{"hidden_size": 160, "hidden_act": "swiglu", "normalize_top_k": false, "routed_scale": 1.0, "balance_loss": 0.00495, "init_std_router": 0.0164, "lr_router": 0.000703, "vocab_size": 2048, "tie_word_embeddings": false, "optimizer": "adamw", "learning_rate": 0.00207, "max_seq_len": 768}
Below are experts of layer 6 (counted from 0) of a mixture-of-experts language model. Rows are named router (the router's row for the expert), gate (a neuron's input weights, with its number), up (a neuron's input weights, with its number) and show model dimensions 0-159. Each number is 200 + 30 x the weight over its row's rms, rounded and kept within 0 to 999.
After each expert's rows: a language model's description of what the expert responds to. This comes from a sample of Wikipedia text that the model never trained on.

# expert 55
router,211,237,172,173,182,153,188,193,209,187,223,213,236,213,180,187,225,242,186,231,155,170,196,198,229,202,224,231,190,226,203,241,185,241,260,200,207,246,169,175,134,196,175,177,241,197,213,197,172,247,245,279,175,218,224,188,204,186,189,173,212,180,252,209,225,196,201,182,246,210,191,185,218,167,173,279,218,243,231,223,230,206,235,231,178,194,235,200,216,162,202,216,199,219,194,200,195,180,178,252,268,149,166,169,178,210,189,194,253,257,218,223,202,199,201,178,158,199,229,179,224,226,187,156,218,203,181,181,158,196,209,242,277,160,191,201,215,169,188,185,234,225,183,172,163,179,183,210,231,224,186,142,148,222,194,155,137,165,228,266
gate0,140,151,188,230,172,196,179,225,187,192,276,219,152,236,155,210,201,171,205,169,209,223,145,215,157,215,222,213,200,222,204,224,216,234,189,192,232,173,170,190,189,185,166,201,200,174,141,199,193,172,221,189,194,184,214,218,172,220,191,234,174,159,203,257,195,225,187,187,230,195,179,226,213,189,195,224,182,145,228,180,215,192,184,176,180,176,207,137,206,222,178,191,232,174,222,201,163,263,221,221,137,187,223,201,218,201,102,243,170,161,240,222,195,175,179,213,168,256,197,189,173,160,247,183,233,265,210,168,180,215,176,157,177,189,166,211,207,183,178,236,180,227,166,222,154,121,178,184,191,216,216,227,166,201,169,203,131,201,249,159
up0,254,193,214,198,197,170,204,181,221,202,187,158,252,152,192,202,205,149,231,217,167,147,272,206,195,193,192,193,193,198,246,207,243,151,212,170,182,209,180,204,193,159,224,227,161,189,278,195,180,213,180,193,219,187,164,153,181,178,198,176,169,230,170,151,208,179,195,205,184,295,206,190,200,222,219,206,257,203,158,211,146,184,189,265,220,233,210,214,190,214,209,230,176,224,194,191,199,128,192,208,251,204,156,223,171,203,277,160,154,215,193,188,236,239,219,208,209,208,240,181,216,158,165,207,199,185,220,159,236,198,187,230,242,213,231,165,228,189,159,166,196,162,249,189,250,207,224,207,249,175,182,206,243,201,189,245,251,200,170,214
What it handles: Prepositions that come after a verb or noun and before a noun phrase, mostly on, of, for, with, from, after, than.

# expert 24
router,163,204,199,240,213,173,171,216,186,200,240,193,125,182,201,216,217,202,192,205,166,171,219,236,197,242,174,221,176,215,236,170,198,167,226,224,216,207,170,192,154,238,220,227,198,213,180,239,202,231,200,177,142,171,150,256,155,184,215,196,197,130,156,217,198,248,207,209,233,215,169,210,186,236,180,226,175,177,242,224,236,210,201,182,188,132,203,240,177,177,166,233,203,205,167,215,134,229,201,225,230,203,228,216,161,162,178,167,209,208,192,180,205,237,182,183,185,170,171,137,299,178,158,214,141,154,190,208,221,240,170,162,206,218,183,181,241,183,210,180,220,170,158,225,139,197,231,196,202,153,202,232,223,235,254,150,196,200,214,183
gate2,219,212,172,228,253,189,153,209,216,180,161,180,205,209,217,297,128,139,185,174,201,199,221,163,232,219,198,204,204,206,273,179,164,199,181,218,209,187,234,165,184,132,218,199,165,200,214,218,164,195,248,231,198,235,171,130,247,203,176,218,249,198,203,224,263,173,204,152,173,136,226,239,214,195,230,245,225,205,213,206,177,201,209,211,281,204,215,163,187,141,201,222,219,200,154,161,225,186,204,195,239,218,191,238,224,190,197,163,202,219,189,209,217,238,214,188,166,197,211,172,206,189,162,193,202,261,217,154,221,236,227,198,204,154,178,170,214,209,191,194,129,198,215,251,183,165,215,185,193,155,171,203,185,203,173,192,162,189,179,218
up2,233,253,201,209,224,237,214,177,199,205,165,217,253,199,184,224,208,200,178,175,191,248,193,148,208,202,184,181,187,191,254,206,226,186,236,178,183,189,234,173,182,158,223,230,151,167,239,183,131,246,221,179,180,264,258,199,196,177,183,181,239,230,180,228,177,154,231,209,197,184,245,170,161,153,201,254,205,231,213,195,178,200,162,206,237,223,180,203,203,173,225,193,217,124,194,136,213,205,196,234,196,249,239,248,211,233,171,176,224,198,193,152,188,195,229,180,160,213,259,181,165,177,221,182,214,236,206,218,150,175,188,178,183,235,209,209,181,268,209,135,148,230,220,263,180,214,170,192,271,154,199,210,195,201,190,180,186,187,190,187
What it handles: Inner syllables of French, Spanish, Italian words and names, e.g. Méda-ill-e, Ca-ñ-ada, Citia-cc-ess, Mauri-ti-us.

# expert 32
router,197,190,157,159,217,159,226,217,184,216,193,199,217,134,235,246,180,216,207,207,201,187,186,175,216,179,168,231,237,210,148,215,180,187,215,143,189,231,162,207,205,158,152,184,218,222,195,168,249,212,184,193,232,226,202,198,219,199,206,195,254,196,224,168,212,275,212,175,174,198,187,192,185,224,241,223,198,206,219,156,181,213,289,229,261,188,163,244,203,213,271,189,158,196,149,221,270,181,212,248,212,175,214,214,208,183,203,196,198,224,155,233,209,181,194,209,153,183,209,174,239,223,215,192,248,159,212,227,162,257,242,264,201,264,174,191,221,215,270,177,210,246,221,205,220,226,222,183,175,230,195,220,183,181,209,168,225,186,140,220
gate2,193,216,133,144,180,226,211,168,143,205,170,248,207,197,196,257,230,205,219,229,238,195,142,196,186,255,201,214,165,192,238,191,180,225,256,163,111,188,174,177,233,186,163,207,211,181,209,140,163,224,226,174,238,198,176,208,228,148,174,199,248,147,190,133,258,195,183,160,192,198,177,188,133,206,186,212,170,200,181,193,187,195,204,227,246,183,228,169,232,216,185,208,225,212,161,208,234,221,198,213,166,144,182,208,225,211,204,203,182,186,254,225,215,218,173,252,190,199,225,194,201,171,154,203,207,159,226,193,177,170,180,177,185,211,228,198,218,193,228,184,229,203,197,267,207,251,205,206,175,160,196,190,221,229,128,151,231,217,196,158
up2,182,252,152,202,229,252,150,177,216,237,197,179,232,163,241,217,193,185,177,199,239,192,188,196,171,247,140,178,198,169,200,157,223,177,188,177,191,181,134,190,267,210,134,234,230,201,204,182,184,235,178,197,277,212,192,243,247,160,184,226,193,176,195,157,210,191,231,186,163,184,144,199,150,169,208,164,181,197,151,180,212,183,252,224,199,200,226,188,221,214,187,257,186,218,161,238,197,217,195,235,212,171,204,198,201,182,189,179,227,178,266,193,233,210,209,230,217,192,208,185,221,167,171,168,156,233,181,147,203,192,186,184,162,215,256,183,210,186,235,145,220,170,204,247,178,258,167,202,201,233,201,182,252,211,188,174,238,248,201,144
What it handles: Prepositions and articles after verbs or nouns in award and release prose, such as nominations for, reviews from, honored by.

# expert 53
router,147,196,156,167,198,270,203,219,142,207,181,200,195,200,205,225,197,201,187,212,148,229,166,171,214,242,169,178,222,228,202,175,188,187,205,220,150,134,170,226,223,187,158,152,208,231,203,156,213,224,215,233,221,227,249,198,221,186,195,211,261,215,248,243,173,220,219,203,191,201,136,198,263,158,206,167,202,164,161,138,200,204,231,210,216,231,174,206,198,185,182,224,190,198,171,176,208,183,205,184,265,239,215,216,187,229,209,223,237,176,168,204,190,202,191,162,190,203,207,242,243,202,224,180,204,234,221,163,197,189,236,235,198,219,223,189,223,188,208,169,153,244,195,214,180,259,165,147,247,164,234,167,169,170,237,220,275,180,191,116
gate0,177,241,201,170,178,227,213,150,183,277,230,252,199,171,188,209,182,188,204,214,172,199,206,221,242,250,172,224,214,197,158,234,169,217,161,155,188,229,168,185,195,163,208,132,216,202,183,241,200,166,181,216,213,211,234,226,224,193,195,201,182,206,195,213,226,209,182,216,243,175,168,188,297,168,142,119,171,212,196,216,231,211,242,178,154,202,251,167,180,164,186,219,186,225,224,209,224,161,124,186,215,168,210,205,222,207,182,233,190,211,183,196,248,169,183,190,200,230,231,203,242,201,203,176,161,216,200,181,215,232,205,228,178,177,259,158,174,180,124,177,177,188,286,204,175,231,168,210,195,209,199,224,179,193,212,197,219,142,176,243
up0,236,152,228,207,210,164,157,231,203,132,204,125,179,243,205,173,226,225,204,167,211,180,234,203,171,137,222,180,168,191,223,151,202,191,257,239,204,188,227,216,234,232,202,259,185,209,198,210,197,240,214,190,152,199,156,164,196,199,216,182,202,206,218,183,196,203,208,172,190,229,206,172,87,237,241,261,225,198,209,194,200,205,175,215,230,187,168,206,214,245,218,214,217,170,169,211,174,223,259,214,181,209,201,196,179,199,218,161,175,206,230,212,187,223,187,227,181,170,193,210,164,204,190,251,252,149,168,192,186,187,180,179,235,217,150,233,229,235,285,236,224,206,117,176,232,183,212,202,201,201,181,168,209,171,179,209,208,234,207,142
What it handles: The words a, an, and, plus commas, including and among that join items in lists or start noun phrases, like cardiologists, a psychiatrist.

# expert 47
router,185,187,124,217,183,252,182,209,200,161,235,186,156,201,252,180,179,192,156,201,197,168,219,248,197,182,230,187,185,151,238,175,191,166,190,165,205,245,235,224,153,188,175,162,188,148,210,232,230,242,195,173,171,207,185,189,162,204,231,219,208,240,184,172,269,190,206,241,199,199,196,155,176,137,189,197,176,227,161,231,154,219,224,219,187,174,209,202,199,171,185,229,207,148,198,188,174,239,186,192,215,175,168,197,200,180,211,146,202,210,158,161,193,196,254,154,159,185,222,243,244,128,219,217,209,178,200,186,214,248,151,165,219,202,194,152,205,176,217,187,197,127,129,200,216,185,195,238,173,236,205,198,257,232,264,186,210,210,180,218
gate2,218,223,208,199,279,202,169,142,224,173,213,205,192,197,199,168,235,161,160,182,190,184,150,210,258,228,230,216,240,274,182,236,227,205,182,213,271,224,224,162,164,183,165,218,186,221,229,131,235,239,228,202,277,181,175,209,212,169,218,191,172,131,218,170,223,224,228,216,233,219,184,154,211,172,195,204,188,156,249,198,194,157,253,196,213,175,253,213,226,202,218,176,275,193,191,177,192,167,180,182,126,202,169,211,159,144,204,197,216,159,160,192,187,142,184,212,207,184,196,201,186,245,188,212,210,169,191,205,196,190,212,213,192,220,161,174,177,258,195,196,154,224,218,233,167,191,219,209,167,173,215,204,174,237,207,182,193,235,193,218
up2,202,220,238,174,152,190,212,206,214,207,175,195,199,220,154,230,211,194,220,243,186,254,161,189,125,146,143,214,197,200,233,219,165,167,206,163,207,212,169,215,202,237,198,174,216,177,142,214,176,199,154,183,154,203,186,158,217,223,196,215,260,241,201,265,149,255,186,153,182,195,162,221,235,237,241,191,237,198,187,211,193,219,114,170,255,222,207,209,192,220,259,185,174,208,218,186,203,215,236,209,210,175,259,181,228,199,180,192,207,211,236,216,229,176,214,210,151,206,212,190,227,184,171,202,234,224,254,215,238,217,240,153,193,204,254,269,228,154,166,169,206,214,165,146,212,224,188,184,198,206,186,155,197,166,179,186,236,217,223,180
What it handles: Middle stem pieces of ordinary English words split by the tokenizer, such as p-ion-eer, Proto-Indo-E-ur-opean, li-mit-ed, bo-tan-y.

# expert 54
router,225,172,205,179,224,193,191,167,258,186,223,164,240,217,181,214,231,158,223,228,156,237,198,194,169,238,253,235,222,153,177,212,268,189,164,148,207,188,134,211,179,176,170,195,228,147,211,249,162,214,198,236,164,271,183,222,161,161,194,210,231,216,218,160,170,159,214,216,221,180,224,239,229,169,205,201,187,216,180,181,226,231,250,194,166,169,248,210,220,217,134,242,237,219,230,176,173,163,186,147,162,231,265,168,233,236,171,195,156,185,210,224,201,182,178,204,209,216,205,218,192,227,226,186,235,155,195,188,183,195,194,166,236,258,183,188,189,202,182,197,220,227,172,160,171,169,221,235,178,256,198,154,193,159,191,239,192,175,227,204
gate2,121,199,189,203,212,228,182,146,173,184,207,190,158,177,159,213,158,184,226,177,168,191,176,181,169,234,238,187,188,216,188,186,201,187,207,174,224,181,206,189,193,209,183,208,226,117,237,166,187,182,176,239,190,174,187,240,178,157,214,209,243,247,177,206,144,181,223,181,178,139,191,257,232,246,145,203,225,198,234,187,262,161,196,149,223,160,181,164,243,201,161,234,246,157,205,159,205,150,217,183,173,198,237,232,176,204,181,218,188,146,229,192,137,203,214,264,214,177,150,165,167,206,185,249,202,164,178,175,177,189,214,195,164,174,205,238,218,223,217,227,181,187,209,222,205,147,181,202,208,209,141,184,211,211,197,205,223,139,247,217
up2,190,221,183,205,192,162,191,170,160,144,204,196,185,151,156,167,183,252,180,176,215,210,189,173,179,175,250,217,161,154,222,259,198,196,215,202,224,203,249,184,163,155,216,233,271,156,183,202,182,192,171,236,195,158,201,180,200,175,166,186,198,190,194,215,155,209,184,233,199,162,233,230,212,208,177,224,188,194,232,187,209,221,211,178,205,170,209,149,262,226,194,236,258,189,192,171,219,240,212,260,236,226,200,214,178,160,206,167,213,190,206,229,186,193,182,229,194,115,214,180,192,222,204,180,200,199,196,274,191,163,183,210,230,201,177,186,269,233,244,211,179,224,230,227,222,167,210,196,231,207,183,226,287,229,254,244,227,282,190,187
What it handles: Labels preceding a numeral in tables and citations, such as District 3, Volume 2, Set 2, Chapter 20.